config = dict(
    n_layer=12,
    d_model=96,
    n_experts=12,
    experts_per_token=1,
    d_expert=192,
    d_shared_expert=0,
    activation='squared_relu',
    moe_layers=[0, 2, 4, 6, 8, 10],
    router_score='sigmoid',
    normalize_top_k=False,
    routed_scale=2.0,
    balance_loss=0.00352,
    balance_bias=False,
    scale_expert_input=True,
    init_std_router=0.0116,
    lr_router=0.00357,
    vocab_size=2322,
    norm='rmsnorm',
    norm_eps=1e-05,
    tie_embeddings=False,
    optimizer='soap_variant',
    lr=0.00845,
    beta1=0.95,
    beta2=0.95,
    batch_tokens=[131072, 262144, 524288],
    seq_len=1024,
    train_tokens=545100000,
    steps=2631,
    dataset='wikipedia_en',
)
Below are experts of layer 4 (counted from 0) of a mixture-of-experts language model. Rows are named router (the router's row for the expert), up (a neuron's input weights, with its number) and show model dimensions 0-95. Each number is 500 + 50 x the weight over its row's rms, rounded and kept within 0 to 999. Numbers have three digits each.
Before each expert's rows: "comes after" lists some tokens at least twice as common just before its tokens as in all text. This comes from a sample of Wikipedia text that the model never trained on. Tokens count by the router's weight.

# expert 3
comes after: "\n", "-", " an", " The", " An", " Or"
router:495556419495423476508472552492450494453486625475527494506518481456466520477539515484486466458494570417548441522459570527489522476501602522443553495543486500513421393457520430543536542585419469482539517549461536478453374584544515564427495408521571568366517531399511496495468525442506494489
up67:483536562487473520534469456444481477465441557522477429425495506464535562474557459477446521471466382477503547551543480484451469546478546456489539533398503571546511510515419528558568526423517424450532487665580500428526517438508506476450495553520537535380501404507501578479482408585554460510
up68:508551527490453508548521512495554519504366448565567508518494505536482535392523482579469505528484449556492495458482594546503517501535600516408502492450486500619476484573404507510599461521478595493442550452475546502457498421494426529506485549588553531506529522535373405585539532537487489445
up69:537558534462538497567491561420471496522480515536531435513571578472513491416568501531609494564449546576460535468501414588531503504483582596425547558538499473517525645527496390548540446512603439446518540600459514480526523505449512459499498503535498501535400473499467552566449525473520531538
up70:475540482507465458441453475380538516454471485385431462503568596383468554466456476486513497433453519445544516483434528520561496473521514484487460525465517426477480610493395513622508436521448450485549471480472491446562509397505480598523490459522488511526491511352493519513575545471548494451
up71:629454490481432501541413511462453461471477587513522502452500547578497547462545530459412532482446454459536530466476424521453563610485471496508523501571536588509454486472513417429425481547465561426508532468478546511574543498467492468411419354409484546419512469524512489534550531508525495434
up72:461442487470558481465447458484498476501516518568515504560513537515459501392558533442568477556443501584508495436541410582512531460492613444443558569474486573585492526529418456572518460448449495509457483557548553514463535414369471400512515473491562547491559459581433491510423456457549515461
up73:463496399490545604549420469519544490432564602423503365542475484467460499518458549476450531463488561510461484487533418540476538599470510504600559540514537503485501493576472548586502532539497447515429548525570478540457545449431495579498512371476552490496508544422530558521495489529557528586
up74:451590435491531505483536397507565543510536413521478576440500486519470406437451501493472530544464528438528455468494535480470528483542583537453425559487385494485443500372543459531474570533476538554509485459441532495451454562482562544510500477570545503591553503586396544513544618482462467443
up75:469618475457505492419531496503440475476530468362481508536526485486433517417536470515557474370524486518441508545467481465570430460528595468472513488523481521483414500448428475658515471406457480516454472520574483527466481570421553432447540522523518520537585476412454496514481538469498463429
up76:527621492488518449615485511509486502470509552548499570564457484534453474528591485535474524480501504372505464577490458452538501509518547517537498430514505598510486481592466414554528516432568426545564459457511516519458445468433477562495462551445457499579482497505607413510474570449600561408
up77:586484495475471466476390421500546491508460533457513506590458493439535483566567452485514454447515462540518464514410438485529389473476566539471559514500614515494503489477474465549420519470544527594396412457434529493497553549616459599525516446489461461524434499425439528544440457574532500481
up78:518538465472436472538605564500555426405498577547549393441520515501491589537486530479495560515458539492566537548493445510411536582481507618546497483503542457515467541426538436518493536558490532501442581610517535469548537468477500525441461462505516497613497546461478406578544503504619485489
up79:599448553454545459558516498474489562503517559465556400436524503453470518415544513528469542525450532485468545432437474499537558537543501612520473523445606397554438449504418466502586514484484548494575563492531463563538564453460446429486490493564453554435566513539434452435513535518613520467
up80:508463454490493493407564473561475466424379575487400473578484481572482550500506441494550418514405516519566602548584517450467523423607578584503496541499467384486491553534494447555541515514520450474534490507431501437468527554501473460427441431578459531473527536487472474563513508547493466520
up81:413480556448541505563508501510452512594508517425464466439504414513422469523472425438431542512552479538417424491439479533574427482471524522584489473440478588438449454404479406504567545472522469547558556482454519492454449516479432485546505556577558549496570562527484386561538438496544534486
up82:440420556470467579597559520517392444491504553562467493495493462597537539366498465503552443535464410472543520523537475451480464485639560536429550560514499492535476532568474524537533524490553405523422496560431461516495504456540434457472439498558503501470468440488434455465452563413525486528
up83:422516522492546673518559470397487483500495511523456514518509526584411531521490565485552554496433488390504517517502492526523487574547493558502466508459587536603419551555503500483548514522576507525501485486491378509564559554494537568392476534421500498529482428409511508455416516480469489436
up84:501523461522510552446469507541539538449525490389492455485415457513469553439531563471477515485553513505480486463527542472525507462501520536473553576559512501541505402397516460547458501492547507577508495463439498608524461559519445571414441563567500473487468406454677433636560524499464512520
up85:474536477454497604610469492414471504497553543517536488570529448531414453414435482464498482449481445521617568526467523500484487550572565594473564454516470488507512496550534413564592532507430471526483484533497522503475436528559462463474370474434503500395460509435572515482459446490542578566
up86:523544580513459508468483497513475438530506455381524452492478580437553428562501468480465527470508582418492443425397490552513485482496518555475492525540496510588437522404551419489409528463466560543523555536586418458517449495557441550407496513555505533640593573533486463465519531490500497474
up87:494523449475463488472483571516591445510554586522480471425481467387401527458464582631533510538473457483498461440404566450547436586542548506564473495554496496538530493502602518539530374518440462496529573477540519533497547559538547555473498503482503567562449489529570420451423504499484445477
up88:490484550450539509411513526564546505529418568466639500541505564498561512437473519483486498512470635486494402544428498587460472461526564515511603463555419509454483546438466559455487543502448463476529447442534518527439410496529480491544523503468503531502632561530449493499471549610556554527
up89:553501544478516522528463497489497608472491502358545505538539536461468524568494480548464463474553513453483566577508547595486524563529557591534567520564479403554529527485399420432501427595496465584492520540539417502438563465499431517577502432426422532464441493490454456487493523471550568523
up90:590503542463445493494523516497525453404423544526534489499570459450598508490481549542593654532496463461635469580459530463565490482442421581565518502612456498500453426553491490528500444518487466495502574503438434496389549441484474569425568505557515506486484488475493478497496470504524548529
up91:557398609527581467557450491504469431529538462461561421522428482524496439536506553535452480511408458585522554431533560513490534501462457502473518560422535453485560446551531552467475509480455562473466645429501350559548459579507487541482479611450458507519534520488483518477456507525484465499
up92:560573462558484575466458459493528493578492483569396478480457456480456545595494544512505485442427529574490402450498549479478471477501491449511522507424620478491541501539486521543476468523527624524622414434490536600421591522513519488513491529507576568572483477563488447454506552539486427541
up93:517457467487571444521480540468488420415431458521467458461551554454419488514504579524435599500461519488511531463598508612571561568521520565551439472601445609530455458484448446530551504486558506448429543582593613464502479567474500484435507508481515491538522452464490463446459462424523479507
up94:550512394525507604504473545524476400446515535457524540432444595572495537510537469469530513591429542410481478460496561461496585512472500542518525504517464517469387444546444454555386556414470527519516461452536453372495481533523438501526556555502580490469477451522593466469515574543540507475
up95:470482536437625527474478509526469476451482613452536490439283466467457457537518448476445514492443542514543533462531399461554577522493600542528557552449492537449443468561494498447504432535581443569510560504538472465458541511548527489465504511529413503452534466514465535505548436520493558505
up96:439514496423528550509505519428490519572552542486519468472438523497540475514450510485444520506587472506548493395569572455486624490518523485583436584448502495470430428484598430501477427416517519531416531518458376588534529497518514489588548532513540533527490485399510449485516627510547496469
up97:438533612482538538618530444521480497540399421453489435578508536534505514561502468466508430485450550507458513427445570523472517499506420519559508496498426471604548495468457468512530474386487455585500559490445494484473581529484514569485597444543507549534373524481407482508543469498527532585
up98:432530572576533509481419559381538539618468490450402495542498539425524565420477509490572491425458551441545499463523423550552503544501529461466443480500501485529491533513415467531527591416461523504533537454448526454519397563418555454398477521527523462534482458520572506487460459524594528482
up99:419475494428490491525568505458505595448476447577475562436441498526475493508564519574498442538417532436517459512495501494412523480482666522502531596556554509447548558424457583447501436544470517573504503474467486479443482485577549479477459545553471447462428428532423443604475492454445476500

# expert 8
comes after: "ed", ",", "s", "ing", "'", "es"
router:540458535523464494541533510462521490441516510428545477556470591460559498525483531501536480443471456439424519492553541551539409502547510507508454584576602494522474421552463483501541478512525557424548507474536610488424358517458436562484517545476397583443470558456458486486381411562499510528
up24:502427578535579463525486435514496455560521546522392419421491521531443532543579448486435554531563584471514523515495500491486444505529423465528402477521455386476520592553523516451509414511537471480487442550453467541478604480487500555493540475511453480470410559393414515386487524480557516509
up25:588420548434521464506515428492526455471505488501497392499488600502511547431504503493516486527512421407471431399517554544444500573511595568498541540586545508534444523551396514538492455521438542454528498443544567457460543497471438532503525491545528559434648540483515475533451577514583448494
up26:609483510513510519511457497402489544438454495503441504487469577537551479471511458535521499529498582520496525469420446377530502470526512604445515530517595444515427471465403497509575425507515543476470497477469510510518415536518387449535495516509558561451481497518497535471445608668493561428
up27:472405516438467459478530593586536541453539475488457660445478512481520559500505426529457394567450527512544498489505534470568518546580574554513519471463568499506489477496457546480536501544504467563429574418450546484496591425560446510530485522527488461508451534523527435631490495531437560413
up28:566495435525548534557501486534494453388465467493466600498471532555474552456543569549494527473441516598401494523504504628564453506579495497441484505567459556489521502453508522507462528419378575474433536464599479494452454528471496423434473580579454490498584554524454497530444465421468512484
up29:494551495474530543455493554502460455430476513447499492601493576458414506492470465393447533484462595553478532506625549479473569469447524453499520509447500605514495483528472523409486476495561621512429447433508514540627525530467539483382594527532512516427579538506458437491517532438497510487
up30:524515561502566582577468564479554551536471566525455515527512606559505488485428474566477560443454552469484533401485541434531473530530539494596438534532502454463423468487373484524463463557498551499501462457482493511527400499473387530437472574543536595550574511495578506591489490560429455484
up31:484464408467561467574598503532604555557488517539586481491482485509533450510512489502541562545524555600524477459559493504543536537438502403447534464456430500456571428397456535413556490576444429578521480559482536528489587492536498481518492429431524465367539518506440536487517449548474545543
up32:513547473540497496475545534523465480485521569530443408501484410474448521514443463473501435510503448454505521545442470516393443527568525593521490519542564505450474570498522624565441491462528584481475590550461478387456471488483503585521492411520525626535502560502435544623549434553455496527
up33:444509523482539535592542556424377568498557449423563440467482465482570461427464447523506587411574505510433471431500487578443502517521481456557523500528401509456496457399498497469503561557460465440584487456562492517561449578496508457472532534592388474484489512513529534522530487450584543478
up34:506533499568463419596546600488539533578578477441488578438460499507511471408527435549625539415458525553545500433525542468499459535445552526486517457480466444520462461510457499550474514441475436537485565491557548495472498480515564537531481581470516514464553543550598519510627527499489643463
up35:453560509501584530434497400519523470551533463487488481551423424487508480452517463518658515497506509515519477501492510502563394495497465447538431574559422512497463574480463465638516544571599453508478542485527532556526552423495568526497490490469465508508479512450493587578535630492422474558
up36:501456457477532506468530504475421403442549569639529451499475487405534601543491545517469548524587537533517468494468492577530476471554591532451441407528422473445463541548499518481529453545482436423536376513560510423560442455492535506434513548537526532505459490419550454551411453483457500489
up37:546453494455604541472360473478506572558411529501506527448456570461472472541558501466497449511599501471487535492512544530487582483551520516529463444504475431395512451497399442562428468543467469386539529564559513572526469477603521436476446455531512500381515527560506541557562509500466513464
up38:526488442443544536493444367569493471582506497590511458475465481515474544533531538511535523555511544384424513510463453536546591463472459451496480534540428528591477578501432468505514563611505477498582474477555509470532430518493528529445441466448455470522471432456394482463611553484428444429
up39:580578521487501520491542453575444435493430529465501554506545547530462421496491533470323550483576579447424506528514603523425473456525569524514515504505479541488474551464515552502560607473401498439472540448598479537483455469529540445440568565466494570467557575467547530452524482474491462531
up40:532498490555520553413510532489546431503465539541457495490547467583436466393445397509611606456449559474525438496455492462495448561512583499441570498488501569563531517490531434518509521482532528493511546456606538453538446582549425545589507411530506560532547467443533455548510491394551458515
up41:518536501392491509504497541473519467575436539450560480484553530504491540499461443560496419482535534423419473474414507504574425515530603613601469564506482581571445545472385526538531500491408556546506485469461476451495490494501455466485477440491499547452468554416424508495574470623464559493
up42:531542533543474483512487520454482407560506456442380500508465444483550546438581443580519533484490463534563600495534484464450426523578544494492457547536437386484614522414513616435553496492543489531549528557523565543494479467451521532514487578492512469454528516460493515350496530571494436470
up43:463532535533458509465554475453491459491516533533494606461467501435548576405473491546510478458424498477571511528418485488506543523512473489540423480430475547574528567476626538475518492435562576522369536497426450545620486558440532482510572499507493545626551505445516461476475541444604499513
up44:425555473429513464483522453472464529459592459455597457512512552536518512456517464537425518539379506508489477489508554486436548416550579579552466614452532574492437546461458579505586527512548464501504474446505505566412536564447419526451506461545517558519571485475424463551431559495602495488
up45:551529525435529497513516530447540526557548449492593489559434552580536509443438443534471433544480585504550503432455495528457482503453507527493405623441491529540410464494491411449504503386520485467481446432359580484560559513504463379435562475542475495498549500502453455478512502556463546487
up46:399463493449558457514498455489428519552534497506414443538482474418470517571592526529458507497546474434461515417492520472529464527512512453518445529616466546593499384549532508491480480504559521549527523532547479601572485453389552416459466447594404436471506511485568502428445562455508467467
up47:547473493517567572559406545427527514532469462550528517470396511530474634525524558588448554450495527463507449408490529497491477444471548565517421527488523466478492503577557502495468569485453557493544536514476469504504485562526479517578488492566458619525592593433437412484553551604512549547
up48:648469464468452449534464535570555447424484558479500594471519632393525470526429516569455565496504447460509474497528485565488528498469509527560560552492549457520526497564404545516442493550500516483521438500615477472509527547470477585515541470484465431559488479530530399448394559440486488484
up49:456426435510532465401552405473540444538482462437449461466582525544474502576518469507439498585465462500447502454505502465523439561484600461486549525416551530549441418452513460514549526494550535467440452499486476570557472450460573453502528565624485438553621490536511429441600501514523485533
up50:527534481440472494595559459515513452506559448510510411495468450509543433520602445500514413467425444531419526429419490538441444422482566581500485563510506372504478483485570479515462476378489572484494479448519514458495497543526481520564496514539525445450403525480390576550484520567489567438
up51:512522566472603466554587392514553489550635561491531507500509469418496477537518527501608514457498506495502409490407486501548464506477455531507462469458499464559461581486435535568437561546504547519423500472545428523535522480510416512624579554513522590510460495497458581542452504584517454549
up52:545546415468496423423602501431485518477515503520524423590493546481554395491502480482452463562497488514574502466531552516477511457429553470485558501432517553519452508499587530393574505541577497513467583402504456563530504403555493521426480553427472525488470455371486479553472576481495424539
up53:537587418494463562527510565493529531368504484447508457406404584500516448552428522436404580526431491543537493499483499446415575523538413483575575473430567475440423511421522526466480556508460505473511447472516532505534531529568464573491528572543457485576551503454505504393513535494495506497
up54:557487426506555556580492465546430492551545453547507527547435469513512557517521534520557588453556484510383468430475521465596515531496392444567558469556506463532398438486426479566500543508535445451510442522569489455521492474370533556434483533466600551501513484500532459523536529530385445512
up55:532469452478524518532549508575517589551501473591546495633448509507519446520565512520475539570524499537421484518512531567601548459456599496475451554447503521511475469425496500513570522573543578500565502504355562472422509532429525587517434561530480526417530564474516500547532535393544483519
up56:550462552466460509510483461500404491522553413520446567530381393439518502546551563531493596383500509458517441425510451481504534477495468513440524551478537506428533517386475500503500474503488522551555521445485424447451463540484519483368534482472443441569546600522587512458460497570509425472

# expert 9
comes after: " |", "-", ",", " (", " the", ":"
router:526567469415522567509502570441477498525429450475533404550485549582522405540504436602467466571462518467537453451515455414421492579554527506553517546427446536466531484495527441486475447531487604527514505457514568620506389456506431501477531516488554480451528402520506480516515599548510434491
up34:515651510479525574597498537441526470568524554456456546465420533481464382381482446540530574518489482439468495404468470486448487536539509561550451543437523542466486567481424409449472469413454443526554476444478502482498497464507502540464500521504506439385507493501486506543547452549429480404
up35:399461555433500473534559498560464474559452571471451516540522581475519535526532529526453516648423537472389594585471409526506547501454535454432454516485527560601528566483418518576540535477424536529463547458458464455567474497464477421535496512438527527509475450474589477550520463521538448528
up36:522562468487493467527535449470465544526563392520588461678563476547466424547562553464527450497508481455484525475449595499453501490465455524531426491497521520545334553509422530521602540509512493428451530499468392530478524564552433554469457538471550487478480442489504514522535430474508530468
up37:414605542458463547480530460507503555465516534427603474500459569516440504504483566485525481493500463490490623469474505447481517542525456519426423479535614630532549473530518466459491531365559547527505529521509502507510476596485575518486390456545501455558591519562506567469475514538465406478
up38:444567432548485561538498407411542479519526514514495474551529468458528470508518575521506495582551466453592531468510480456451481465428495515498507491448446575524640454468431583640584557445534597559543547487553541427517488474429496432459418494569562472535562538474503499516474481500475450455
up39:451519600449535548429516483488452516528469455435523563527538461473440578482521499451497593521513545465464550442513495577506533491570635504430493506520415520545530465509555476502593528510465545458579418530569568392404463497572437497434484485450508570465588560538554530546438464555507537472
up40:535477489410569498555472544484505473488536582488467609478456508583454497523523453510417551615505425498565514520531515511479439518455593522543505521456465589443436542515541495517527509552604572489458419502566480568483434456450487505568469520480499585535492529395583461514440599435533572536
up41:562552513480534559554604478505477466595470540557520542398486479468439553517514452540416527505477596536423484453535554531491400528543532653497483542493495558535388439521475504479521561576451504521528522461478479526443469555438403478599600578520494561493484477517495555525471478511547463501
up42:490592527423491575510542510482588571476499467463466558539519451440487512501517520485396486541487562498372486433459571615464508490520426582626427540539447476460585490542581533479511434406519549487492453542463469538417468448466473483501485455413549506475481474472549519456484505551449444567
up43:539560601462496502520548576521385451535508486487515449476501538515458526472490402519542510489529494468586594441611469465496567548565513598477410471424518444528565512528412493440448493450574548464469572475506469476494561472494481518468520522491564456499610521511491485626500548447599458550
up44:482470486498538468571556559445478571541523512503540462526476508446525385484471380489453452505583593538542411528519504550478502524531532588565521510491590534469520469522453571412450467541479541508598548494432512430498576486540523571541512494480461478384505507468545426575583499575529457600
up45:508490466500541484595458481525480463557454562615488442451422431517528430551529504499499532397599428460474439501510420479428346514418501565602530519512530534455443392482543539520464490621499491554512518448545501507511465502565524586541513482511458484482474476549557484464433528542457487485
up46:439631463447509486501516492451458443546473510539493468481534446519476464482528474546566479484488575412526498459428508492509422527507445422430558558572450464547495606549440511510577497489459521550540502422418579461415517432613509516466434409461551452508477503538565503528528625480564536527
up47:492501503386496563558528445397488591514495559509522544462525567578596537542439506401539549540487505523569511470569472405411457456528495506437447467470591585521546459455408517503545499444533444511446397431513492537515431523574519480477421441505469521493540532555557502464543546560463505461
up48:572547421576426457521430474496469482511425525514574473560526463555612495603434481575502376410545569544520550595467503455499538444526435582493427484531613550494517463524500500486424441438504482479511526471459554555539462533522435496443492479540534543460493434539470486546438502529519428455
up49:548458599515568537473479439486540466489517399430535441519599537511507463503469506577481507623375481444440536483503446499455439554520562472461528526469435502474404562458395403525566456544524482437553488557530513503466502451489496516408551484482520552576520553482436576456547505485443433515
up50:493500517495481574524466531444536479538483478497539518501401524541484519473527520486538546530501456447310518426436492568517564601469520462540525433431477519477489558512487448509497551518519431598477640466535491545473429453512528515505456620425398524625479507515495514437483469473532471461
up51:489514480533551428531473481426580410433514554459584557556475509562552365549550435467500440511444444572569514449518483619538451417477524540508465468514473464503471507470427495451533520538557515532485581588492531521519431416438451533518490525468544484401508569503443548559470476532455541590
up52:505524571408537624488485498444487458499468471500474501449490540527473527386558470471439507498543436413522474543540512445435616464518535599437521510452448609519464410487522429540453564469545479456524497490504442566527560597514584474459506482546478510552498556589433588495496574462455517527
up53:490454519517495556454453549449465626418495541631481560472524515489508460469540513474468459485465506466453451426539504403519493484488481603508512549562559596555529531580459470527496478567531561563493501409557557497502489452543498429450474449467602530440414465606571469448500572527518452557
up54:502405497534469503460553503496505406499489515582523437496446497599536495504591472438469462495492477467499523472480457519582530397515467559438558526435480601511434524507466502496450423596435475543442552477562507487547445424449584610451575522517527599602488500457479526430517465483492554420
up55:464431509514535562565532394531497429430607500503409476521456530591385534506477474585578562498410511545457509469499468415499380393466539436560483503507429517533548472443501465496499514490558533538438555531557460404456456430492523521496482568539429478497470521487509457528440529435493540518
up56:592565514452510546533575457513635446541548503500521444486490531504474454393437518493516537505446466483563436419437394491373471465467583595527408537486535572497461468553495447460536531537429528489510589491513488489586529512430524439454489525546486531516603529440484502466487491545481493421
up57:556421505494606507487589528540457566490547453541552483494517477551494471556431562417500583510361483475506501458584471495473498477483507521432464603383544533498471404599493481515504456558468577466522551509538507521502518511552475477472549529502433478472450557537486481573541517647439558531
up58:502528541469462607459523520493461416472446559514431516484478483547536595470492501477567525554506533510545600543587467479558454537546445606563494478484430515511473413469560412514542453493498470472515514380515471529517506553394601546496617523561440430521474527542486497511523416480490559412
up59:477535513520470518396415515581512538457462530477555546535435394498530479410581478517514550522440493530523524436499522434499551511501503514472494558487422506542455562539589470541513378516553479462444509590516596498580433501480497466600550493551426494465513574438521447612466585458464563492
up60:556511457474474498537563481537582570501513535511473526601462473544554434534427462570508459627534448511452517516529484401485480588478510466522408508527422447474532524452445510482516431592502489556542392445410474481424537461395487423574542567515517488525555494495451495531555614488461509509
up61:518526503557549561507438485399532545572490454536519419538538475496509449561468507521465513549474524495403515510513553520452453583551492531477605609608560516469455526364476439491510510513557501472540585498543483463528446434445417499547510540484506353494487560550455526439482562477541417509
up62:471545635433488513568527517563501571528472487517470442573523589466539417566485486505419472557526507404443510471501450477434440439432542519574528525561487535474492481434533404463545449561380512481472580457467419507442517517523567530421504473590530450478523489545528549519532553579542495449
up63:563494528373538568553533486428443470491578390505486505480522542507424519451567503474455494549394545493585572477536485543496602584458602516501501478439468477481545506526526476506487476489560481423527470503456452533493505544460425513498434537483470520520505491475462416597668461566512452488
up64:492623503389423484453583421515466476494548483406410526450441514500551501430496465569558528404503511511479536477563508513491482439471499505415516557486453497501607540436505494559480460348563550468526551473486514512434590479505502464516564431489424475543513513391496516431495539481495527467
up65:524540458466587528509511504467460465493575524479515534535566463541529502492431538403510511501565484519561467425518426518499459469560479526420468482480515513597558527436483518603537410447511581626475499462506479453538438574464624551526540557616415584510511536516524450526551494464525453413
up66:488514528520433503520525592410507517517520521537561459457419531551545509488523493513509534539437472571501515483479427457590596479436475517446464430434442487426516530479466472512542376463524564413482620462565485531463504522457562530403550548546558526542591587489494487559377561493528471516